config = dict(
    n_layer=12,
    d_model=256,
    n_experts=128,
    experts_per_token=3,
    d_expert=128,
    d_shared_expert=0,
    activation='gelu',
    moe_layers=[0, 1, 2, 3, 4, 5, 6, 7, 8, 9, 10, 11],
    router_score='softmax',
    normalize_top_k=True,
    routed_scale=1.73,
    balance_loss=0.0073,
    balance_bias=False,
    init_std_router=0.0211,
    lr_router=0.00166,
    n_head=4,
    n_kv_head=4,
    head_dim=64,
    vocab_size=13053,
    norm='layernorm',
    norm_place='pre',
    norm_eps=1e-05,
    positions='learned',
    qk_norm=True,
    attn_scale=0.125,
    tie_embeddings=True,
    parallel_block=False,
    init='normal',
    init_std_qkv=0.0329,
    init_std_o=0.0408,
    init_std_up=0.047,
    init_std_down=0.047,
    optimizer='soap_variant',
    lr=0.00738,
    weight_decay=0.0,
    lr_head=0.0106,
    grad_clip=2.0,
    warmup_steps=71,
    schedule='wsd',
    decay_fraction=1.0,
    decay_shape='sqrt',
    final_lr_fraction=0.0,
    batch_tokens=131072,
    seq_len=512,
    doc_mask=True,
    train_tokens=1829000000,
    steps=13955,
    dataset='wikipedia_en',
)
Below are experts of layer 4 (counted from 0) of a mixture-of-experts language model. Rows are named router (the router's row for the expert), up (a neuron's input weights, with its number), down (a neuron's output weights, with its number) and show model dimensions 0-127. Each number is 500 + 40 x the weight over its row's rms, rounded and kept within 0 to 999. Numbers have three digits each.
After each expert's rows: a language model's description of what the expert responds to; "comes before" lists some tokens at least twice as common just after its tokens as in all text. This comes from a sample of Wikipedia text that the model never trained on. Tokens count by the router's weight.

# expert 30
router:475519571539497524498523457436474508511522554532535413547491516512578478459551465469458517475463460508508527525567429518517446549428478538507508538524566471523448473461517548480505479424555537558450577521470518447565493568544446573396546491485556505485501485552517461452464486527442488441453493478510548445490501507534508542466531574452499475474532409452461519456552537491463452458433
up11:490506494474452530536562549448428485510481461437540465513555457519435478524495515501505547478453505512469478504567469514457498545494473464485437462483478511450554508458447486543492501507530473547515519480542479448571500575516471459469533528449497501481489484538523582517534512459502553491503482486554446429558569521502462519561480494589558460535473512473518411514564533554476482583484
down11:494486567512547398509493521490526561481446456494486521488435514556496539468455447456505418527531429501473523574466492489524523445512464475549491439532559454543531508536484493455520445461564540483531505516523571504473412424443527501579501487563462515582469502519478471532512547417472511473529576499513476512479529552449436532479533521487457499576541476455505462565460505531509499481525
Description: Standalone space tokens just before a number, mostly years, dates, counts or codes in tables, date lists and prose.
comes before: "20", "19", "18", "1", "2", "10"

# expert 11
router:470470556509492501473498532465538535608459484497515518503482533624502570499535535471524518533497456513529485478485491417479596489501461531490515406472469469521481439469479584492495513525505532550477445491530505448526479534490540540522499464454526469478469559438434536499480512470524529442510470551551487534481421476573479521502470507523544476474465492463611569510472488522468443450456
up0:588458441465472483457447408516473508449506526562465488482469519482493498504512471442531536479559478551476572485508526485516467547559541452567478505491450517465498454538504525496569585518493402515507449444519526519492507449478524547491457395519557553433500523484495520493510552574521528543450488504468477497454534425507444449503550523568500505514525538515445505512491482509517493512483
down0:448515522457522482469475541469506434504500525528484527460525465443546480497472516469468517485488494482489563542525547538480570513525408550449526519550516483570458534513512418449516535515591511498536496541542562515477507448409518517517472536490491483478545501514566426524496435549504461497392509479549488560449523550504457546530451513535481509524519531441464465425410470525472532457504
Description: Nouns after the, a, first or his in sports and entertainment prose, such as goal, film, album, club, player.
comes before: " in", ",", " for", ".", ".\n\n", " at"

# expert 36
router:498564554562516503553461535469530485599495491505482534468449497563439492507483545544539522541517446510473441445492463464503566429472447527546407435517503500522424440485521531448552484482451482500463540509479499520501493506442458521416529487508536409522465619500468476470550539454498534498545505550533538486496430470494445528554526559501517488460503473497587532528448470547502487534507
up0:587560522452526501490435522492532498502483495456466547470395421544505440476457539531491453430460424557563520478511446491493515470548513522484575488489489539495510470409456491513556519544488399472516457492521584492556496531537581500511468564497443486547418433464456530591416522549445533527412471495551494476473478539538556500472457540454531498515508473528546473479512523447511509514477
down0:527520486486508490491558511461550533506578512573536527578491497534553440492453488497517506546515495553540490584499436464505498526523491538509453500583524500474451524528535425535556446465544510491480512474453457538488505522542502485529490490487525554474498538504527513522566444484536544517530477504487461513473449512442512506542506465539380514466471434522450514513446460479468515428501
Description: Head nouns that end names of institutions, leagues, awards and titles, such as University, County, League, Award, Committee, Stadium, Coach.
comes before: " of", " (", "\n", ",", " |", ":"

# expert 21
router:538513463513535507474438499469534491588506490494488448532502481474562519499554475448511521575433469506527514473464555434552522559500481495438514498514428502505507498547535554490501506581444541514434439525527543492549558460530536530503436470486478496538567538557494508472565523485405516438478458482486550603507446479624546493485568519520469535481511442477450448490563442482534498454454
up0:486521409484488551446495450532453518526484523545505493570497548523517498569621484474516475435438520489514475515473529526519517439437515441457435464432554500536510519567549507534543504540473522500518475428529529452465533513501558488527529503508497498453528487515520599541524479467468536430484512513500490434516485438423432456523453554451538453594565489471515430491472476589593521455442
down0:469528527492526415501532488479449535494482474421514482375517462475488479486432591494448520534520555435510504508523505463523501513539465505528575453510497447477438521482483472503529497428466487419501552538461491429496494432487489508472536540486547478494468503439494471426430548524535507446489514486497530543548523472504554563522488464529420540450450524518552510472524472463461541418541
Description: Main past-tense verbs right after a subject in biographies and career histories, such as studied, joined, founded, released, was.
comes before: " a", " in", " the", " to", " by", " his"

# expert 28
router:529561577526524548530535542463534489486525550530539438443504493465490516529487534440509499430559521526582473474484511470465497520477475515455479518475512455527475501571539529455488553515461493512539466472436451450482466531513418565424541450527491480482491458462492536483500447530527538482524485478537497553510498512487561541467595491438435543527542439527485562452449461601476422505482
up0:527455479457431444461431557432529512468548501458544534513521571456546484512561483551495499574551505498506453444491416483509443527593495480490536499510441551489489514422521506442531517507512537562502504518463538552449533475484496508591526517567468474464507565425533422457496471550466546470486501390509449464493521476477569522491556528487513473473481536434519580525533482513533510534506
down0:488478493522412534485455473515451481500433507473402504541510444446477529556415460499477512435517528509469533525589562587552540507510473537507474447507447569538458504571464479595522503440500514555518486539543495413440440502448566475504492536637505481474547489437558463479502500476484469499538465513530556491519425483453458412473514510444577551499488562452525519462490514537464507538498
Description: Closing parentheses, quote marks and brackets ending titles, numbers or table cells, e.g. "Title" (1988), (34.1%), [3].
comes before: " |", " ", " (", " \"", " |\n", " and"